From a checkpoint of a small mixture-of-experts model trained on Wikipedia.
Size: 11 layers, width 256, vocabulary 16384.
Experts: 96 experts in each of 11 layers, 64 SwiGLU neurons an expert, 6 picks a token, a softmax router, a shared expert of 64 neurons.
Training: a variant of SOAP for the experts, 611M tokens.
Below are experts of layer 5 (counted from 0) of a mixture-of-experts language model. Rows are named router (the router's row for the expert) and show model dimensions 0-255. Each number is 128 + 24 x the weight over its row's rms, rounded and kept within 0 to 255.
After each expert's rows: a language model's description of what the expert responds to. This comes from a sample of Wikipedia text that the model never trained on.

# expert 1
router [ 60 124 126 113 115 123 121 104 111 105 135 133 172  95 141 142 113 135  97 114 134 134 125 161 135 147 129 110 117 115 109  96  79 177 100 117 138 139  89 109 105 105 112 133 115 116 105 126 148 125  97 138  76 122 108  73 131 130 104 121 153 159 116  88 159  97 121 119 131 166 135 149  80 133 111  87 151 102 116 122 118 122 122 143 104 118 144 124 160 118 102 172 127 147 136  85 119  97 116 146 110 166 155 144 115 137 156 115  90 132 153 125 156 141 149 121  91 121 115 111 140 139 150 117 116 160 146 135 104 109 155 130 117 118 156 161 142 131 145 124 158 123 106 124 133  71 144 119  97 154 118 147 154 109 108 146 146 142 110  84 131  98 118 106 140 113  93 132  97 109 126 132 120  95 115  81  79 145 126 122 130 101 143 111 118 123 106 136 118 110 144 152 125 100 122 142 135 150 167 171 134 113 140 151 112 111  90 128 114 118  69 130 149 135  66 149  91 163 123 126 169 106  67 145 139 156  71  99 134  90 152 154 123  71  94 135 111 123 108 101 131 120  95 123 116 172  96 139 122 165  86 106 112 119  71 117]
It responds to: Number words and quantifiers before nouns, such as two, three, several, all, both, many, most, plus some adjectives after the.

# expert 37
router [105 142 141  74 113  95 174 126  86 113 124 121 162  95 155 111 158 148 131 117 111 108 127 129 129 169  93  88  98  97  97  70 113 152  83 108 179 126 107 122  81 127  75  81 123 107 112 113 169 119  88 147 106 106  46 117 106 125 118 111 125 115 104 107 170  90 150 119 154 145 144 147  80 112 112 113 130 126 133  92 106 114 119 117 124 110 194 134 136 136 103 116 132 120 132 132 108 100 127 144 105 135 179 131  88 155 127 110  76 127  97 106 125 143 152 135 120 122 135 114 105 141 147 117 117 143 138 124 117 139 197 114 154 120 148 144 108 134 130 134 160 125 136 146 163  63 176 144 127 146  95 132 138 119 126 113 141 156  83 119 134 123  92 131 128 140 117 105 115 142 118 121 117 132 117 128 131 139 139 109 143 126 138 114 140 120 130 144 118 100 141 157 160 126 128 135 139 137 147 166 148  73 118 108 147 117 111 135  88 114 105 140 102 116 101 150  87 156 143 138 164 117  98 141 156 133 119 128 133 114 130 137  95 104 130 162 125 118  88 135 173 118  89 185  99 127 108 105 122 170  93 133 112 110 125 135]
It responds to: Single digits and small numbers in dates, scores, statistics and table cells, such as 1 September, the 8 in 1968, and 5 ft 8.

# expert 34
router [133 103 150 150 125 114 167  86 119  73 140  85 124 110 121 121 132 152 137  79 117 104 124 142 124 118 121 131 141 120 109 143 111 140  74 121 150 119 118 129 128 164  99 117 116 107 115 105 167 116 125 154  73  91 119  98  77 122 107 102 120 125 139 140 167 121 125 106 135 144 151 147  99 142 127 100 157 129 156  92 156 101 145 113  83  93 129 116 138 100  95 125 130 146 128  88 102 127  98 133 100 161 155 120 108 131 157 106 128 170 127 115 157 144 165 145 118  80 109 105 140 122 166 131 106 146 151 162 113 131 125 148 148  95 137 148 103 140 153 133 151 106  79 159 156 110 159 162 117 174  90  94 134 119 106  99 155 167  88 108 157 133 110 153 164 180 118 114 139 164 100 184 135 114 131 151  92 122 132  86 124  80 154 105 131 101 136 106  82 115 164 145 140 106  97 144 142 138  94 113 136 123 142 106 115 107 125 133 123 135 144 160 110 120  97 106 110 156 152 124 142  95 109 123 117 177 116 132 139 133 146 139  86 116 114 122 133 121 110  80 132 124  58 150 135 147 108  63 117 133 131 144 114 127 128 128]
It responds to: Single capitals or letters starting or inside foreign names, such as K, M, T, the n in Dnipro, the l in Midlothian.

# expert 19
router [ 87 122 161 109 123 111 123  87 106 112 135 112 137 107 123 127 161 138 120 125 135 126 140 124 139 136  69 134  83 118  81  83 116 147 120 121 174 121 144 134 133 122  99 120 133  86  98  98 151 108 119 126  96 103  90 112 111 122  96 113 132 107  92 105 125 114 141 111 135 127 163 124 114 114  94 116 167 121 137 115 115 122  86  75 107 138 154 112 161  73 112 139 126 127 100 115 121 117  90 151 108 167 152 113 126 132 130 104 124 149  94 154 116 140 130 147 121 100  88 113 107 123 135 136 128 105 141 130 121 144 135 115 136 120 128 129 139 181 125 138 152 132 120 204 132 112 130 148 104 145 113 135 145 126 103 117 147 142 145  64 144 133  41 127 157 137 130  62 128 138 126 132 130 121 108 120 112 157 131 147 132 111 127 110 137 138 128  66 118 123 135 157 153 111 119 151 139 148 137 148 139 102 132 166 155 136 146 151 113 131  68 123  93 101 125 143  79 164 119 119 119  93  87 121 104 125 108  87 151 122 150 126 112 122 109 183 107 103 119  71 142 138 109 157 126 164 115 113  76 135 102 134  72 105 125  69]
It responds to: Newline tokens ending list items, infobox lines and table rows, such as the newline after undrafted, or after a closing parenthesis or pipe.

# expert 15
router [120 125 141  83 109 118 152 136 115 106 144 126 162 119 132 131 129 155  93  99 113  77 150 114 117 122 107 108 128 119  93  73 103 131 120 128 154 111 133  93  92 125 112 152 113  82  91  65 116 132 101 128 102  98 102 108 127 144  93 103 126 137 101 108 183  83 132 151 167 122 141 169 144 103  50 117 121 130 138  80 131 135 140 104 103 121 168 109 113  85 102 130 154  97 117 118 132 132 112 140 132 155 157 133 104 174 122 122 129 144 116 125 142 146  94 144  89 145  98  97 148 111 149 117 123 115 118 123 132 101 163 167 116 109 148 117  96 159 134 146 156  88 119 156 144  79 116 145 112 155 121 104 145  93 118 144 119 145 130 129 139 112  93 133 148 100  98 100 128 118  91 161 148 114 107 126 120 164 122 133 129 120 136 113  99 119 142  72 119  95 171 176 158 127  97 147 123 120 136 136 164 116 119  95 136  74 112 102 106 112 101 135 103 145 122 107  83 182 171 152 125 129 109 149 130 137 119 104 115 121 162 139 108  93 127 181 111 119 114 128 139 114  95 145 106 159 121 106  89 129 132 121 109 131 105 168]
It responds to: Tokens opening table rows, headers, list items or paragraphs, such as In, On, See, Party, Candidate, Republican, Democratic, and table separator rows.

# expert 44
router [115  80 146  98 110 115 159 109 103 133 123 112 114 120 134 120 114 140 114 140 139  98 145 108 103 133 108  94 116  86 122 107 102 138 112 124 143 127 120 106 122 138 122 108 105 119 113 115 143 127 114 124  98 116 105 116 115 144  40 109 180 113 116 138 161  84 135 108 140 141 129 137 130 114 115 116 156 104 131 115 121 119  95 126 114 150 148 135 151  64 113 133 131 132 109 121 112  69 115 168 104 132 146 159 112 129 120  92 126 140 123 112 120 136 125 131 124 128 136 121 127 106 130 117 115 118 134 139 115 111 143 117 159 122 146 142 133 134 152 136 148 116 138 157 145 127 144 158 110 144 107 119 126 103  90 126 130 146 113 132 184 112 120 104 139 152 102  75 131 111  81 163 133 129 164 104  88 162  93  99 130 120 168 118 165 100 118 143 104 125 128 190 149  95  68 138 108 180 122 172 133  95  84 151 160 146 151 129  78  70 101 116 101 106  87 155  96 159 129 128 112 124 122 138 124 142 124 115 155 114 198 143  80 112  97 158 107  98  95  90 132 124 121 181 112 130 103 100 120 150  68 147  77 111 132 121]
It responds to: Pipe separators, line-end pipes and semicolons between cells in numeric Wikipedia tables of scores, stats and coordinates.

# expert 51
router [130 110 144 119 124 108 165 109  92  95  96 142 120  77 190 102 167 155 120 141 155 120 131 137 131 139 106 115  69 108 109 107 101 143 101 131 163 129 101 112 110 122 122 126 117  90 102 131 171 104 126  94 124 131  71 116  89 128 120 122 159 123 123  99 150  72 123 118 174 135 151 143 109 109 110 128 123 109 151 141 106 119  82 113 116  97 162 141 130 128 133 135 130 127 116 100 102 111 112 142 102 121 169 149  89 158 162 130 101 137 110  79 100 124 129 161 139  84 135 120 112 131 156  88 125 140 129 139  81 104 136 105 150  88 159 122  77 152 159 131 155 111 133 123 153  76 135 124 114 146 112 118 144 121  92 127 136 143  99 127 129 101 123  99 128 132  95 114 109 125 113 123  95 110 145 125 129 182 133 141 115 108 159 113 140  79 117 135 115 124 118 147 156 135 104 136 133 151  94 126 145  97  85 134 124 110 124 128  95 101 115 141  43 124  76 144 116 149 129 140 189  92  94 157 122 128 120 103 139  95 143 129  72 126 118 149  95 111 102  96 157 146  91 141  90 126 104 104 128 133 119 145 139 100 115 131]
It responds to: Final digits of numbers and the unit or symbol after them, such as %, °N, km, kg, million, ft, in, months.

# expert 25
router [103 108 131 101 137 132 121 114 139 133 145 112 162 123 120 140 164 150  94  97  98  48 151 143 120 132 123 117 127 133  80 106  74 129 103 102 202 141  74 104 136 156 125 139 155  93  96 106 103 115 147 137 106  92 129 123 107 130 147  78 110 144 120 106 135 108 112  87 151 130 178 137 128  92  90 117 147 117 124 101 156 122 106  79  92 127 152 117 102  71  88 134 131 127 131 136 125 130 101 105 114 149 137 135 136 120 125 115 143 156 125 154 155 150  86 156 123 138  97 101 132 118 140 124 100 112 165 131 122 129 171 125 110 136 129 106 131 142 132 169 150 123 120 141 119 117 130 124 111 144 120 140 141 102 139 106 144 121 143  82 149 117 111 137 142 139  92  92 118 149  74 174 118  77 110 152 128 138 123 100 148  99 149  89  85 141 124  88 101 119 137 186 149 136  89 145 102 131 148 134 162 102 169 142 108  90 127  96 102 103 117 137 132 124 102 120  95 190 164 151 153 136  81 136 150 119 106 101 132 128 117 150 125 104 123 131  99 104 149  94 115 144 134 127 125 169 128 118  93 160 104 136 105 122 111 144]
It responds to: Dashes, pipes and == heading marks at the start of infobox, list and table lines, such as the - before Royal assent or Founded.

# expert 18
router [132 117 147 126 122 127 123 117 146  96 134 109 124  82 140 124 105 134  96 118 123 139 111 131 108 174 119 120 123  64 102 118 128 121 102  79 128 132 121 103  94 151 131 131 138 117 132  74 144 125  90  74  87 102 102 113  73  98 145  59 143 117 134 106 129 107 141 122 138 178 150 138 115 109 108 113 165 103 136 115 171 132 135 108 119 110 142 100 156  98  97 125 144 131 117  92 115 130 111 111 116 170 114 104  90 135 161  93 116 116  89 122 147 135 144 145 124 121 117 123 106 132 139 115  97 126 123 133 103  93 152 123 136 114 161 136 122 130 150 133 132 163 126 155 165  80 142 156 104 165 130 170 147 119 115 123 138 132 129 113 142 127  86 106 151 148 100 108 116 141 125 182 107 112 110 147 127 108 111 127 127 103 146  92 164  83 149 157 121 112 130 154 129 138  97 132 140 130 136 140 147  93 153 107 138 112 143 145 135 120  77 139 154 172 102 141  54 148 126 180 140 134 130 119 138 161 116 105 126 117 194 115 124 104 115 171 102  87 137 134 137  79 107 176 139 138 101 102  98 108  96 139  88  75 154 137]
It responds to: Single capital letters or short capitalized pieces that begin proper names, e.g. T. bicolor, B-innya, H-agen, St-adion.

# expert 57
router [124 129 150  80 131 106 165 107 129 125 117  99 160 126 137 142 126 123  71 106  73  64 156 119  91 117 136 110 153 112  92  49 121 127 112  87 147 155  95  77 121 157 126 145 130 105 126 108 133 116 147 105 117  94 111 142 105 153 127 106 111 122 111 101 160 112 111 107 137 120 165 122 131  76 103  85 131  92 134 115 149 110 126 101  79 107 154 144 121 106  85 144 151 112 109 115 127  69 113 140 106 135 132 153 143 151 118 126 140 131 144 127 117 150 100 145 127 152 135 114 147 104 138 116  93 114 136 130 130 116 144 153 125 112 129 109 119 150 156 159 150 108  93 124 150 106 161 129 115 133  90 115 165 110 130  99 131 153 105 104 170  97  98 112 133 147  78  92 123 145  96 157 143 125 141 160  94 111 138  87 163  82 148 111  92 123 132  98 124  95 162 155 159 157 117 141 134 122 127 156 135 123 150 127 101  80  81 104 133  98 101 137 106 126 131 100  82 138 124 151 149 121  85 155 146 131 122  94 122 132 145 125  96 114 125 162  98 127 138 113 124 126 108 149 119 188 128  88 109 154 121 128  72 127 133 121]
It responds to: Pipe separators and column header words in tables of sports and election results, such as Candidate, Votes, Goals, Apps, Result.

# expert 24
router [ 95 129 141  73 120 107 171 104 122 122 126 108 156  76 216 105 135 169 125  96 101 127 135 126 107 168 110  87 114 117  84  75 125 145 102  93 172 138 123 119 109 127  83 105 129 114 150 103 136 110 100 137 127 105  62 111  82 105 127 132 119 124 113 105 146  70 152 120 147 174 134 154  83 115 126 103 165 124 143 137 140 129 128  90 123 113 195 108 113 125  95 130 134 102 115 123  89 102 138 164 101 146 161 159 119 156 120 110 113 136 111 150 138 147 153 133 110 119 121 102  91 102 119 126 130 127 128 131 129 142 175 160 161 139 165 146 124 152 142 148 167 111 135 141 148  96 175 131  89 146 125 118 128 131 125 103 124 132  89 113 148 133 108 122 140 129  92 107 125 129 100 140 132  95 137 105 122 144 110 109 124 102 137 102 127 103 154 140 124 109 145 168 141 144 120 130 130 135 162 151 155  74  98 128 114  92 101 144 102  92 103 142 143 132 114 127  77 172 115 165 161 100  95 158 135 139 110 133 129 112 122 134 115 105 135 130 138  81 134 135 147 100 111 173  96 144  95 107 130 132 113 122 136 113 131 128]
It responds to: Number tokens and digits in dates, scores, statistics and weather tables, such as 14 in November 14, or 9.7.

# expert 48
router [ 64 108 128 119 126  94 151 103 126 113 144 113 161 118 127 150 106 134 122 147 133  70 161 145 113 189 116 112 116 106 123  89  86 158 100 129 159 160 108  92 112 122 100 125 114 103 151 114 146 113 151 156  75 108 120 113 118 147 123 118 172  98 130  79 134 109 112 121 120 139 145 152 117  96 122 110 128  76 125 138 163 101 139 125  96 161 158  98 142 129 107 133 137 121 118  75 101 107 112 140  93 158 147 126 104 121 183 130 103 120 112 170 188 138 134 156 120 108 139  63 121 126 132 100 139 123 134 134 110 152 142 133 136 120 160 176 127 133 146 128 153 126 131 149 155 101 126 133  90 152 108 147 135 126  99 130 158 164 112 104 132  82 127 108 136 130 119 124  99 136 122 144 145  95 120  91  98 164 133 126 170  85 130 122 133 116 123 142 107  93 151 152 150  77 119 133 133 177 123 142 134 133 147 182 140 113 155 110 106 129 114 114 129 154  97 170 124 148 112 115 126  82 111 118 133 142 126 123 150  92 137 160 120  97  99 145 105 112 118 105 141 113 116 146 109 153  95 129  97 188 131 130  74 105  84 105]
It responds to: Nouns for people, roles and groups after determiners, such as member, team, player, son, officer, crew, coach.